Experts of a small language model.
Experts: 80 experts in each of 13 layers, 32 dReLU neurons an expert, 4 picks a token, a softmax router.
Training: a variant of Adam for the experts, 758M tokens, 6400 steps.
Below are experts of layer 3 (counted from 0) of a mixture-of-experts language model. Rows are named router (the router's row for the expert), gate (a neuron's input weights, with its number), up (a neuron's input weights, with its number) and show model dimensions 0-127. Each number is 200 + 40 x the weight over its row's rms, rounded and kept within 0 to 999.
Before each expert's rows: a language model's description of what the expert responds to. This comes from a sample of Wikipedia text that the model never trained on.

# expert 24
Copular and main verbs. Main verbs right after a subject, mostly was, is, were, are, been, became, plus known, being and "202" year prefixes.
router,208,165,222,198,193,207,188,236,197,174,158,140,211,232,191,254,160,95,258,186,260,149,231,217,148,211,234,181,140,212,238,200,251,240,190,188,90,148,250,106,246,233,226,255,222,120,144,194,201,284,247,182,211,224,176,197,169,199,186,233,233,231,234,224,226,171,240,200,260,191,181,250,244,198,151,185,174,155,132,189,186,212,246,170,245,252,207,179,127,138,178,243,173,260,285,179,208,217,114,240,199,171,186,205,222,208,202,190,176,184,169,227,223,230,272,208,168,184,212,238,176,205,214,195,164,296,155,143
gate2,213,107,238,144,151,209,190,255,266,209,205,177,160,175,194,246,213,176,191,135,288,157,172,131,255,137,212,122,246,218,148,199,235,214,185,238,186,241,196,121,207,178,162,194,237,275,171,143,185,316,239,182,158,286,218,262,229,195,195,253,212,181,231,236,217,179,199,199,220,146,214,182,232,139,178,183,206,140,155,190,217,232,210,228,215,142,164,190,179,205,227,173,190,218,213,291,233,284,164,157,245,219,203,164,219,241,196,200,114,191,153,151,178,221,209,230,166,171,189,201,139,250,181,165,180,222,158,176
up2,195,152,232,161,154,169,219,222,269,198,214,225,196,138,172,236,260,181,179,159,272,118,217,189,216,141,232,164,164,281,192,156,225,270,190,246,235,127,155,176,192,148,219,186,237,261,219,174,192,275,258,174,244,212,186,206,195,165,248,268,138,195,206,213,168,150,191,145,219,178,221,182,257,129,211,139,201,121,223,164,154,220,174,207,175,166,167,230,213,209,238,200,189,213,207,217,260,228,194,181,292,184,151,214,202,268,243,161,155,182,164,166,273,170,261,166,203,116,193,187,160,272,203,172,134,249,193,210
gate3,228,173,238,183,203,279,199,169,208,240,197,300,232,171,214,188,255,169,155,155,255,142,203,191,200,165,166,253,246,225,180,224,293,227,260,223,178,173,195,178,220,202,125,174,220,247,171,200,123,181,199,172,145,178,201,125,204,138,163,213,326,266,243,240,247,201,175,181,279,181,153,167,211,174,228,216,152,199,210,180,218,219,184,183,212,173,235,204,175,185,171,209,203,235,277,213,211,153,260,205,139,255,137,232,215,189,228,244,268,172,185,117,175,205,202,120,262,210,198,228,126,209,228,180,230,167,159,191
up3,244,163,292,186,194,192,182,210,194,198,178,225,197,148,190,220,265,161,186,105,196,153,165,173,252,163,178,167,203,207,187,220,275,181,234,261,216,243,205,161,218,152,89,242,188,263,236,171,246,175,244,126,180,214,173,160,203,168,171,196,308,259,223,204,231,218,146,178,307,185,161,184,212,160,213,178,181,225,222,196,238,154,185,189,248,189,196,194,211,223,185,158,219,258,317,213,142,256,225,163,167,239,208,117,235,196,211,249,234,212,187,132,222,213,252,169,207,202,214,246,157,245,234,181,236,200,157,148
gate4,149,252,243,182,250,181,238,197,174,198,236,195,258,188,221,186,135,245,204,214,201,213,205,127,204,251,229,212,217,198,205,208,245,194,137,217,189,204,196,136,155,97,197,239,246,188,250,209,156,281,192,152,145,250,191,213,219,223,243,138,261,245,252,231,175,188,138,137,207,215,272,188,145,188,228,228,180,216,175,216,189,271,177,201,218,194,226,185,322,254,254,183,198,226,196,164,252,162,192,235,271,211,217,261,204,202,143,120,281,126,233,194,223,190,255,231,196,273,159,221,194,161,260,178,188,194,210,146
up4,153,234,229,230,203,220,265,173,235,186,188,222,188,219,237,214,155,199,209,160,209,192,203,163,214,192,229,252,208,152,176,133,190,174,231,222,270,106,204,152,260,205,170,212,295,176,283,172,205,321,163,165,161,261,169,255,159,172,204,191,186,171,193,178,219,206,212,171,180,174,181,230,160,176,187,202,204,210,182,206,233,220,251,174,206,266,153,121,201,167,262,234,134,227,188,182,230,215,233,201,238,193,260,225,259,278,150,219,210,193,213,232,250,187,272,205,267,245,214,222,239,183,279,229,182,236,236,65
gate5,197,182,275,141,207,205,177,222,125,135,169,245,229,224,247,247,142,164,207,218,162,91,177,238,223,226,200,143,243,236,197,200,214,206,294,189,216,217,216,184,189,244,184,219,235,229,166,199,242,243,218,155,259,195,176,185,168,202,210,174,159,210,220,192,158,142,203,167,305,181,178,199,224,181,162,134,195,285,170,199,176,177,201,205,226,148,183,254,176,207,223,212,251,255,216,105,164,208,135,257,198,187,103,146,300,305,234,221,170,185,169,199,216,275,190,156,257,209,224,207,185,195,218,194,224,179,191,175
up5,182,251,227,208,188,236,224,214,174,180,172,178,208,233,196,182,221,247,183,220,170,181,111,237,223,175,201,191,248,210,203,223,181,244,253,236,226,145,245,248,150,249,187,125,183,235,224,131,265,219,268,168,333,206,195,151,191,181,215,196,178,193,140,249,141,33,172,188,192,169,222,198,227,183,159,126,206,194,223,186,165,154,184,192,200,179,115,189,165,200,217,227,235,188,167,183,167,175,195,286,250,212,147,163,271,247,255,237,196,193,228,236,240,206,229,172,245,182,190,186,246,217,231,196,123,153,176,183
gate6,214,160,157,225,172,162,170,226,191,183,210,179,236,219,225,194,148,141,216,163,228,167,196,122,230,176,187,173,209,189,209,202,189,239,235,182,108,129,215,112,144,202,214,228,183,186,114,243,199,195,180,178,216,183,208,299,231,252,168,308,239,186,185,186,177,174,186,202,198,207,220,233,179,215,87,201,264,154,207,153,180,271,183,227,99,221,201,204,220,179,253,165,242,239,205,218,222,210,173,203,183,213,268,224,157,225,181,319,165,198,252,151,212,263,270,213,202,230,177,266,177,258,223,229,257,162,200,176
up6,205,114,242,193,216,157,208,190,224,198,184,219,226,201,226,160,173,199,188,150,225,167,201,146,267,185,230,130,209,218,199,190,249,203,260,227,186,141,143,130,195,116,180,175,225,206,142,294,159,211,220,136,245,200,173,334,216,221,201,234,193,198,152,188,191,208,149,160,234,199,181,297,184,230,71,162,213,168,185,152,179,226,220,230,143,237,188,184,206,177,249,190,233,218,149,221,169,211,224,198,147,230,238,175,157,200,214,267,144,114,211,173,249,253,236,209,251,247,130,226,196,238,223,174,198,199,178,180
gate7,206,228,180,245,208,156,149,194,223,210,209,154,239,268,189,195,260,235,135,182,153,164,252,183,179,232,251,263,191,248,215,167,112,203,166,216,176,177,292,214,186,246,271,251,209,193,197,212,198,150,154,229,289,197,193,178,157,183,214,248,190,204,203,216,279,182,205,201,138,217,172,182,187,254,169,155,150,134,255,251,177,174,191,155,241,219,252,125,249,272,144,209,157,181,253,203,253,178,176,167,176,239,186,105,189,151,193,190,198,249,97,248,184,168,185,240,311,176,190,174,206,180,210,190,190,210,186,213
up7,198,210,169,175,190,118,190,235,206,205,220,220,160,257,192,228,133,176,188,243,153,263,252,168,219,184,205,287,205,237,221,214,142,186,172,217,245,161,201,181,183,227,194,239,303,178,225,147,194,178,117,155,193,190,208,191,208,176,114,169,150,219,220,214,231,162,206,229,176,182,206,132,120,194,200,196,119,204,213,222,197,195,197,200,282,226,83,163,250,268,185,174,190,239,209,196,230,227,152,182,131,159,149,165,220,148,226,144,171,208,80,224,185,184,143,223,201,230,179,180,272,174,150,230,211,164,177,140
gate8,220,154,188,208,128,240,192,210,234,171,204,159,200,232,196,130,179,162,182,234,188,141,181,175,226,215,225,140,198,238,180,168,203,173,179,225,183,226,134,220,327,216,157,223,223,115,265,211,231,268,210,146,142,188,226,245,170,149,246,238,268,161,198,278,188,218,199,166,203,285,170,161,239,193,199,115,247,136,171,245,173,182,237,168,136,202,180,147,223,203,211,173,212,194,233,211,232,215,159,155,186,191,256,160,256,240,234,255,163,234,170,135,163,184,282,261,203,218,199,267,275,214,194,257,196,189,172,226
up8,250,190,232,190,127,221,161,157,233,155,192,155,190,173,187,136,220,243,204,221,204,178,188,224,244,231,229,168,152,248,182,195,239,158,189,258,232,186,131,207,259,233,170,223,217,115,197,263,278,331,207,228,155,169,240,173,150,175,225,226,262,161,207,223,172,223,221,192,209,191,186,145,218,153,152,188,252,100,175,276,230,188,178,163,113,168,186,178,181,201,222,236,229,175,211,196,225,229,172,159,165,241,280,195,177,247,210,270,130,174,194,151,204,222,258,248,215,213,176,203,208,262,161,240,180,205,104,196
gate9,127,181,226,243,199,168,172,150,161,200,183,213,135,243,198,180,159,221,238,265,162,188,212,216,235,249,260,195,235,184,175,149,195,175,171,255,144,218,214,208,206,157,237,241,208,237,208,210,254,181,86,242,231,306,161,184,209,155,201,238,182,248,252,229,232,126,201,199,228,206,180,249,141,191,129,152,204,186,167,225,198,196,172,285,211,249,192,213,143,230,231,247,144,293,231,166,181,162,142,232,150,157,119,164,186,197,182,201,237,163,249,148,224,193,228,210,201,290,176,186,223,173,135,151,226,153,150,211
up9,255,182,167,195,194,183,131,173,140,220,88,131,158,247,187,185,196,247,223,146,195,177,191,244,188,163,182,217,197,161,201,165,178,221,225,269,171,242,223,167,227,253,208,290,147,212,187,193,149,249,244,222,236,278,176,194,150,196,174,195,224,217,183,190,218,254,271,213,200,159,157,268,232,165,177,165,247,224,150,257,272,202,198,187,175,242,198,208,225,228,167,210,211,246,176,225,123,198,172,157,120,151,160,224,178,167,214,202,128,226,221,223,238,213,147,145,207,239,230,164,186,166,190,240,259,345,195,201

# expert 17
Modals and function words. Modal verbs and connectives like to, not, can, would, may, and, or, especially cannot and to before be.
router,220,147,185,147,210,214,188,276,199,247,146,184,197,289,178,207,191,181,241,218,197,154,179,224,124,198,174,265,140,153,164,224,207,176,182,187,132,186,266,166,209,216,170,237,175,146,108,255,191,232,276,186,198,238,170,137,198,198,217,195,246,150,241,237,288,169,201,162,232,123,186,269,235,267,169,188,218,158,152,300,192,216,211,152,259,236,196,234,147,178,174,229,121,247,246,196,208,239,178,154,200,150,189,179,166,186,131,174,195,231,143,187,216,238,203,193,196,221,184,247,158,181,170,218,191,266,126,186
gate3,215,163,215,231,271,199,182,216,203,159,208,182,251,161,209,99,246,255,227,198,142,199,147,231,213,135,216,189,189,212,169,204,185,206,216,228,93,230,206,219,184,189,198,221,166,187,162,132,211,188,149,177,83,156,219,230,198,189,239,253,197,238,151,182,238,247,209,195,172,211,233,285,134,191,212,191,201,215,161,240,268,229,159,193,177,162,219,229,217,144,195,219,147,180,227,200,210,206,214,156,280,208,104,164,259,154,162,212,208,204,213,115,188,219,147,194,215,180,303,166,184,125,165,202,235,191,88,218
up3,198,215,235,235,247,164,249,220,218,184,167,243,202,156,171,129,198,124,248,136,175,192,161,165,190,97,192,152,205,121,163,210,193,188,221,162,134,216,183,215,215,252,148,170,108,209,146,213,161,197,208,218,155,205,210,137,214,228,171,175,356,142,220,175,242,198,222,172,198,197,187,236,190,161,200,143,220,163,199,252,188,221,157,158,168,193,169,217,141,199,178,164,183,174,216,255,204,153,175,234,268,123,129,194,214,205,158,183,172,239,244,140,193,181,140,211,180,179,259,268,213,173,185,183,238,244,157,265
gate4,225,167,146,256,189,225,141,167,137,164,217,135,203,219,194,112,275,201,221,189,159,257,191,192,180,170,170,212,236,317,253,241,180,187,266,203,190,227,241,181,177,145,221,174,235,150,285,152,245,300,171,124,201,209,230,224,225,182,116,179,199,300,169,199,175,148,187,223,214,199,264,196,216,221,226,181,202,185,206,113,206,192,176,207,178,202,126,186,233,210,216,196,180,223,152,259,189,161,169,200,150,171,135,211,163,183,228,159,138,195,235,214,193,184,198,177,143,182,230,130,223,199,122,184,200,210,264,167
up4,241,120,218,224,227,187,174,216,143,262,186,111,168,211,220,161,210,233,160,222,181,177,290,256,177,216,197,233,236,244,280,218,164,174,210,148,149,271,200,186,159,199,255,201,265,188,234,179,234,310,219,154,149,184,214,235,221,192,169,185,138,232,248,195,211,152,132,213,208,148,252,273,170,260,259,154,215,139,237,218,218,232,193,199,192,157,185,127,186,224,212,232,243,228,269,231,197,192,227,149,202,178,158,166,111,214,240,182,190,206,135,160,149,204,169,180,198,222,194,109,155,173,187,163,187,211,168,151
gate5,121,244,182,217,184,220,198,196,178,178,189,164,186,109,199,181,186,203,189,212,211,235,148,203,165,148,251,197,160,226,220,160,140,154,179,206,222,184,288,112,167,175,264,164,163,159,195,203,169,171,192,160,307,193,193,264,225,218,225,167,148,241,162,238,187,193,212,237,214,142,245,256,219,193,189,213,173,176,216,242,171,163,151,202,179,166,106,79,158,149,185,210,175,221,292,200,262,267,225,179,258,196,234,211,239,162,182,175,116,216,132,206,177,212,232,196,168,202,153,203,204,129,184,198,201,191,125,144
up5,98,265,204,183,146,176,243,234,263,163,228,219,192,194,174,197,202,232,227,253,258,260,143,215,138,234,261,211,258,252,167,242,135,158,134,204,217,193,200,180,167,209,240,187,181,162,223,217,172,192,193,209,253,211,209,230,215,192,257,211,127,205,143,200,169,158,137,208,185,152,254,201,181,181,161,204,217,214,279,283,180,178,157,253,191,169,102,163,201,195,210,227,225,223,180,165,232,203,197,154,219,276,207,221,255,149,188,141,173,238,144,214,202,205,243,136,210,224,156,237,194,152,157,271,182,219,126,99
gate6,231,194,199,220,199,304,213,185,225,191,223,236,158,216,171,202,189,208,235,184,159,131,184,179,182,220,168,218,223,118,151,170,176,191,169,184,208,185,171,207,174,241,243,200,238,199,229,267,166,181,184,295,266,185,209,182,204,205,194,160,227,197,241,218,245,172,231,154,180,209,206,196,222,255,246,231,212,160,155,239,249,255,232,162,288,199,202,155,261,222,182,303,205,188,246,285,188,179,204,248,140,173,231,167,204,170,193,242,238,220,284,274,76,150,128,229,231,133,263,174,139,164,160,170,183,212,175,236
up6,185,198,199,183,188,244,229,239,216,166,207,225,171,201,177,218,136,158,208,186,232,156,188,186,141,203,205,229,264,160,162,192,221,224,148,209,165,125,177,194,160,234,218,193,210,164,223,227,206,207,176,238,279,225,145,208,152,147,130,234,185,219,220,245,215,149,230,190,211,196,185,194,227,256,230,228,167,139,128,220,304,246,238,182,267,265,228,219,193,218,208,268,174,208,220,274,178,244,185,206,241,154,280,199,202,196,189,245,126,201,270,303,142,267,172,247,194,107,256,184,165,207,171,217,112,259,157,230
gate7,225,284,183,210,280,262,167,196,200,205,231,175,232,226,223,228,172,229,229,221,134,222,221,300,194,220,217,195,234,183,154,298,126,180,155,222,152,230,229,237,245,163,301,196,147,157,164,261,139,186,140,166,204,202,179,201,197,179,140,235,140,151,182,185,241,213,247,250,141,224,266,192,172,148,172,176,250,211,195,129,173,217,202,211,290,211,222,104,224,200,235,231,219,199,181,165,205,248,240,172,138,177,194,195,166,174,179,157,204,190,155,162,229,209,222,204,200,132,186,209,199,158,170,177,140,188,164,113
up7,227,234,154,172,284,306,198,212,204,183,173,220,217,251,239,257,214,210,235,178,153,220,209,252,139,205,249,175,183,189,192,252,138,213,212,265,190,228,147,223,213,218,266,255,200,179,126,262,114,144,240,141,179,209,176,223,220,157,139,250,121,195,204,137,211,182,281,159,192,240,228,203,201,228,154,174,196,187,173,136,205,267,181,210,211,246,211,151,233,203,227,245,144,159,179,219,186,294,194,190,186,170,215,175,201,157,165,147,170,207,162,152,231,242,266,186,204,188,206,256,114,122,180,199,234,206,181,151
gate8,156,213,269,167,194,200,82,226,166,235,167,207,273,179,218,152,230,156,187,184,167,217,195,206,190,210,222,168,117,160,189,172,244,223,220,237,101,218,189,165,257,220,156,236,254,159,177,152,217,210,167,204,231,227,140,205,140,161,184,190,148,234,167,188,207,229,226,246,300,252,196,242,262,174,158,180,239,189,191,196,189,260,154,206,253,211,180,200,173,142,183,177,140,203,164,186,139,242,142,287,221,184,235,188,199,228,177,274,202,186,177,224,219,171,144,188,168,254,279,211,110,171,187,216,231,259,124,195
up8,194,160,173,145,242,84,237,236,187,178,178,215,195,238,226,143,265,135,290,210,202,182,217,244,222,167,225,173,135,209,174,181,201,231,228,240,157,179,212,216,170,186,181,215,215,201,165,213,208,237,247,194,238,241,199,146,139,183,179,221,148,192,259,164,198,228,201,190,175,189,198,213,206,244,132,154,170,142,146,168,196,221,261,139,152,262,228,203,217,203,150,209,240,246,189,190,223,193,206,216,226,205,203,277,176,182,182,268,169,154,118,159,227,255,261,112,132,167,165,255,113,176,198,272,130,193,140,141
gate9,205,177,205,229,222,227,172,172,261,227,226,276,200,338,159,211,122,149,250,136,267,192,179,293,225,188,182,237,218,189,146,202,169,215,192,247,176,238,233,208,244,271,126,254,206,154,171,219,166,226,210,168,186,215,190,149,169,103,199,171,223,250,205,214,232,244,184,239,261,213,117,161,203,178,204,144,185,170,102,220,220,230,171,199,201,193,201,249,212,127,265,228,197,214,169,235,208,188,167,198,192,170,231,224,211,196,167,205,186,239,220,179,176,174,213,247,239,128,271,194,188,175,175,223,196,195,96,251
up9,257,210,197,257,173,197,210,202,250,205,253,249,270,250,190,262,127,190,249,79,272,154,171,308,183,199,146,250,211,160,193,224,170,205,183,187,199,186,219,200,250,193,173,195,224,153,224,226,140,188,164,162,209,211,195,114,162,217,213,246,198,229,189,226,274,336,252,146,200,191,172,171,221,193,250,163,199,160,155,240,197,194,155,168,221,152,263,242,166,202,249,244,223,178,172,182,206,206,134,215,243,211,189,243,173,193,200,194,236,237,191,118,209,209,161,240,231,162,229,178,187,163,167,281,206,143,191,215
gate10,250,112,131,117,149,208,201,152,138,250,198,170,180,271,249,188,175,218,178,161,168,177,180,232,218,188,242,141,162,166,271,237,208,152,178,121,141,222,166,258,249,203,207,227,204,194,214,199,174,142,281,220,202,226,161,213,206,192,242,140,169,125,237,245,212,195,181,164,253,243,213,282,228,214,221,166,238,218,225,261,206,209,252,217,131,186,215,193,230,299,238,203,166,209,228,188,205,221,229,165,232,239,251,237,203,94,201,167,160,213,135,124,183,199,145,143,249,224,205,221,193,186,181,193,176,180,231,243
up10,191,178,238,118,140,230,159,194,176,220,195,201,128,250,160,210,128,236,190,200,179,176,164,173,114,188,190,195,138,198,226,192,262,208,150,196,177,149,132,221,195,253,167,162,175,212,232,176,208,176,194,195,227,179,172,292,203,283,264,239,150,181,158,210,172,220,245,144,316,205,191,230,204,181,163,251,201,196,208,256,258,250,192,249,203,204,196,162,290,251,190,211,198,211,236,153,263,191,199,190,252,241,234,229,265,92,201,199,166,260,193,189,204,181,184,161,218,212,230,99,187,183,197,207,125,146,199,187

# expert 1
Clause-linking conjunctions. Mostly "and", plus with, for, on and auxiliaries had/has/was, usually after a comma in biographies; also blank lines after headings.
router,216,151,161,159,164,257,174,265,237,259,169,157,177,219,216,173,179,130,207,204,157,251,204,207,130,174,220,175,109,181,212,187,260,236,231,252,103,225,257,144,167,184,196,210,270,166,103,152,246,242,226,237,239,212,164,212,170,196,186,186,237,222,203,215,231,125,212,208,237,169,217,208,253,179,158,222,192,146,137,229,222,188,176,199,238,273,179,216,184,190,116,232,82,259,269,162,161,213,187,227,149,205,156,186,201,179,158,219,183,213,142,208,239,254,240,195,160,228,167,214,147,237,197,182,201,279,187,190
gate3,195,150,231,141,198,242,240,189,247,293,225,203,162,154,133,182,141,220,241,208,219,197,174,211,189,256,251,140,198,106,236,167,209,204,176,222,135,130,168,210,215,234,208,239,211,235,224,167,228,252,175,190,194,264,172,171,201,189,164,245,225,277,245,199,321,209,121,182,233,272,199,255,199,182,197,198,183,192,167,130,209,196,241,148,238,225,166,238,182,173,146,184,165,229,229,273,146,191,139,182,206,189,127,198,231,214,160,172,187,175,223,173,185,182,125,264,216,195,200,215,213,203,176,173,239,201,205,69
up3,133,167,260,144,192,226,231,237,266,244,228,214,164,192,193,168,125,201,226,240,227,238,228,164,173,269,245,161,228,170,228,186,251,169,225,238,158,257,170,210,164,165,185,196,239,260,166,216,206,214,182,252,156,238,159,124,225,232,168,215,186,235,256,215,209,202,151,177,214,222,204,184,284,198,229,210,187,252,197,172,172,166,236,134,150,197,206,255,229,202,131,182,171,197,213,318,173,156,152,121,177,136,200,211,258,188,173,231,204,182,289,169,193,196,192,238,243,141,173,164,198,203,198,137,305,185,202,106
gate4,206,222,141,232,222,197,178,239,189,90,187,151,146,166,153,198,187,171,173,180,236,255,143,162,242,173,242,146,203,188,188,215,201,221,208,219,169,254,196,246,161,176,176,225,137,199,138,189,180,207,157,226,249,236,198,173,158,260,125,270,225,201,206,168,225,278,289,215,189,212,206,179,209,129,183,260,170,152,195,160,223,192,137,178,153,190,211,182,243,178,167,253,251,222,181,231,107,176,149,269,162,205,169,188,202,256,216,204,109,104,282,205,143,217,158,178,179,184,174,183,161,121,205,187,250,237,193,214
up4,236,147,206,269,170,185,160,227,233,168,210,171,201,158,188,190,136,127,201,174,206,270,144,197,250,183,259,132,159,180,195,207,179,224,210,227,146,294,206,237,146,114,211,207,170,210,129,182,146,167,179,248,222,213,213,243,176,248,164,236,239,193,201,214,227,255,260,235,186,160,184,193,207,151,223,245,91,157,201,181,262,178,180,145,108,217,220,182,251,193,144,201,258,194,218,217,125,184,117,280,159,208,197,222,180,205,219,166,154,112,203,202,186,205,146,140,183,181,150,214,178,137,210,209,223,239,226,216
gate5,189,124,241,241,165,175,183,232,220,119,200,166,181,222,174,173,174,120,198,278,140,262,237,207,154,171,121,211,192,205,226,248,178,217,204,193,226,227,267,211,177,214,196,187,172,198,224,209,143,235,215,271,276,176,184,202,202,136,208,220,262,198,164,137,177,239,168,237,256,100,207,176,156,224,185,173,180,214,86,227,248,229,158,230,162,193,167,195,286,178,224,190,222,204,216,233,269,186,280,206,171,249,322,210,222,247,196,200,179,262,254,225,169,200,184,188,168,131,201,190,207,179,214,214,250,192,150,214
up5,194,142,231,267,161,189,139,300,159,187,193,166,213,180,215,244,156,159,205,296,158,273,250,182,225,196,190,203,169,173,263,189,226,225,169,230,191,226,199,174,206,132,193,204,198,223,199,221,142,225,227,214,230,230,213,233,166,159,205,164,223,131,187,142,152,200,172,260,264,72,155,250,151,184,205,222,196,166,217,215,277,214,140,209,171,223,163,181,292,171,238,140,194,200,257,251,229,162,199,188,231,239,283,229,215,176,191,265,192,191,146,247,208,183,220,221,127,150,153,252,139,202,228,189,177,223,186,242
gate6,235,155,170,200,218,195,193,204,144,170,213,213,179,222,216,208,153,202,189,78,214,172,168,260,176,182,248,236,312,259,153,237,226,157,245,192,252,223,148,232,191,275,266,188,225,168,234,282,179,187,187,264,169,188,202,167,217,187,199,232,144,231,261,248,263,255,208,182,172,70,236,200,201,274,208,254,172,214,266,184,208,203,165,240,205,200,154,243,211,217,168,186,155,198,257,162,220,212,196,175,149,220,83,159,190,160,211,179,217,239,244,174,161,191,210,158,196,174,255,215,206,206,244,156,163,183,148,199
up6,237,159,159,156,175,190,217,207,166,139,220,163,150,172,185,206,164,208,264,70,190,107,211,216,165,188,167,216,266,217,206,197,186,124,253,176,227,228,179,228,136,230,253,228,257,190,184,199,231,209,192,218,215,178,188,180,168,210,154,203,263,191,223,224,278,207,195,193,201,135,215,197,176,273,200,198,106,202,208,179,244,218,209,175,195,201,172,206,191,217,210,165,134,205,205,186,255,249,192,234,189,93,46,178,274,151,182,195,206,223,286,173,139,216,180,134,207,157,193,183,224,164,226,192,195,215,141,196
gate7,221,265,197,231,192,211,225,161,178,209,220,237,193,159,179,184,179,221,201,193,261,127,131,195,216,185,225,195,170,178,198,120,155,197,237,233,167,149,198,173,195,198,173,188,191,199,160,147,167,250,196,163,207,204,230,155,195,202,194,244,271,175,233,166,175,95,190,245,195,146,192,212,206,106,194,233,201,108,261,180,259,191,167,265,251,213,151,204,169,261,196,328,242,201,238,127,138,189,166,203,127,209,205,210,190,212,225,202,121,218,173,198,265,205,210,216,180,149,232,170,277,186,114,243,282,240,167,190
up7,249,262,218,241,163,243,143,175,210,231,206,218,262,148,218,226,235,227,180,248,246,227,151,195,227,222,260,182,225,94,218,147,206,182,178,184,246,175,220,177,181,225,214,210,201,196,177,249,226,206,153,168,298,234,163,145,151,215,251,272,225,198,242,184,256,185,131,214,167,181,218,203,186,133,209,235,215,146,196,175,249,206,145,237,240,219,248,219,214,257,142,280,190,193,240,204,196,181,153,214,160,172,208,221,176,265,213,186,178,237,113,207,97,279,146,277,240,159,240,157,245,202,127,192,199,201,161,164
gate8,203,145,190,215,234,253,186,171,185,188,241,171,206,217,174,202,191,205,234,228,216,234,236,204,229,236,191,193,215,207,238,128,235,194,307,232,180,192,170,216,193,141,174,199,142,228,194,222,214,252,231,227,218,203,220,176,215,140,232,146,209,211,140,193,273,139,183,210,204,232,190,208,165,115,162,209,215,233,183,196,186,221,193,277,330,213,133,206,224,218,225,205,189,216,250,169,136,192,162,250,245,199,147,181,205,178,60,191,166,130,193,242,217,285,146,189,190,257,122,207,195,240,86,217,144,178,172,189
up8,221,233,168,173,287,206,225,181,139,169,226,183,229,198,211,238,211,176,185,252,213,193,201,245,209,223,228,223,253,297,294,176,255,218,268,169,193,219,189,214,166,227,186,137,186,209,249,201,224,139,244,192,232,169,227,222,200,145,240,191,228,266,201,203,317,113,241,220,180,302,265,223,183,151,152,251,186,238,234,165,221,204,194,242,296,186,165,168,172,249,192,196,245,181,221,185,150,152,237,281,218,215,198,230,176,183,146,172,264,130,185,250,182,217,250,153,154,224,197,216,183,200,128,220,160,203,189,168
gate9,186,213,144,274,193,134,194,265,163,193,162,225,252,191,217,151,167,127,189,241,192,240,244,193,172,211,180,241,222,179,225,266,155,237,181,221,204,182,157,192,201,100,181,229,219,198,207,195,288,188,173,215,209,221,200,324,224,139,190,164,184,184,173,167,173,211,304,253,215,164,179,217,187,155,151,148,226,95,138,229,153,214,212,183,206,220,191,194,125,149,253,160,160,202,204,148,180,206,237,184,272,195,299,203,174,132,183,211,235,222,222,173,199,231,221,288,166,216,190,227,139,201,157,248,174,203,191,208
up9,215,227,160,276,154,189,207,263,157,216,140,197,260,195,205,153,113,191,211,256,193,234,289,174,171,243,136,182,248,158,221,199,191,249,190,267,216,190,135,192,175,160,168,193,211,214,217,218,190,163,167,257,208,169,186,249,170,204,171,187,129,206,183,147,170,116,268,191,199,151,198,217,176,112,167,177,230,138,79,186,163,167,241,254,206,210,207,248,198,143,218,135,211,202,156,177,271,182,237,210,229,214,196,257,165,163,215,201,161,243,193,121,218,166,190,214,193,250,159,261,150,253,205,252,244,242,224,209
gate10,169,228,203,278,209,224,193,238,135,270,199,146,227,208,224,210,234,158,216,223,175,239,145,185,152,138,170,197,194,101,265,210,264,172,277,197,149,266,228,186,197,194,224,199,112,270,199,181,253,225,144,233,186,188,160,257,184,169,240,229,159,300,169,314,232,171,238,259,153,229,227,183,180,156,171,200,160,154,195,195,195,211,174,172,222,207,169,220,154,176,161,180,229,200,198,214,213,203,219,202,329,120,201,204,219,216,196,168,86,166,212,192,239,221,221,203,216,217,181,192,163,212,172,225,240,232,229,208
up10,217,239,185,217,200,236,197,218,144,246,243,160,223,205,244,248,278,136,196,213,148,276,156,201,246,129,217,181,147,152,290,176,258,209,260,195,185,199,277,223,153,211,234,229,122,271,187,207,258,242,228,223,197,176,194,170,212,176,190,178,167,263,170,261,242,125,180,242,179,233,249,194,225,206,231,167,118,176,176,123,150,220,153,171,283,227,147,217,233,183,202,206,173,209,219,203,211,157,180,216,188,137,172,144,200,217,193,181,131,212,208,254,280,208,236,248,220,240,151,150,219,228,164,209,227,254,222,132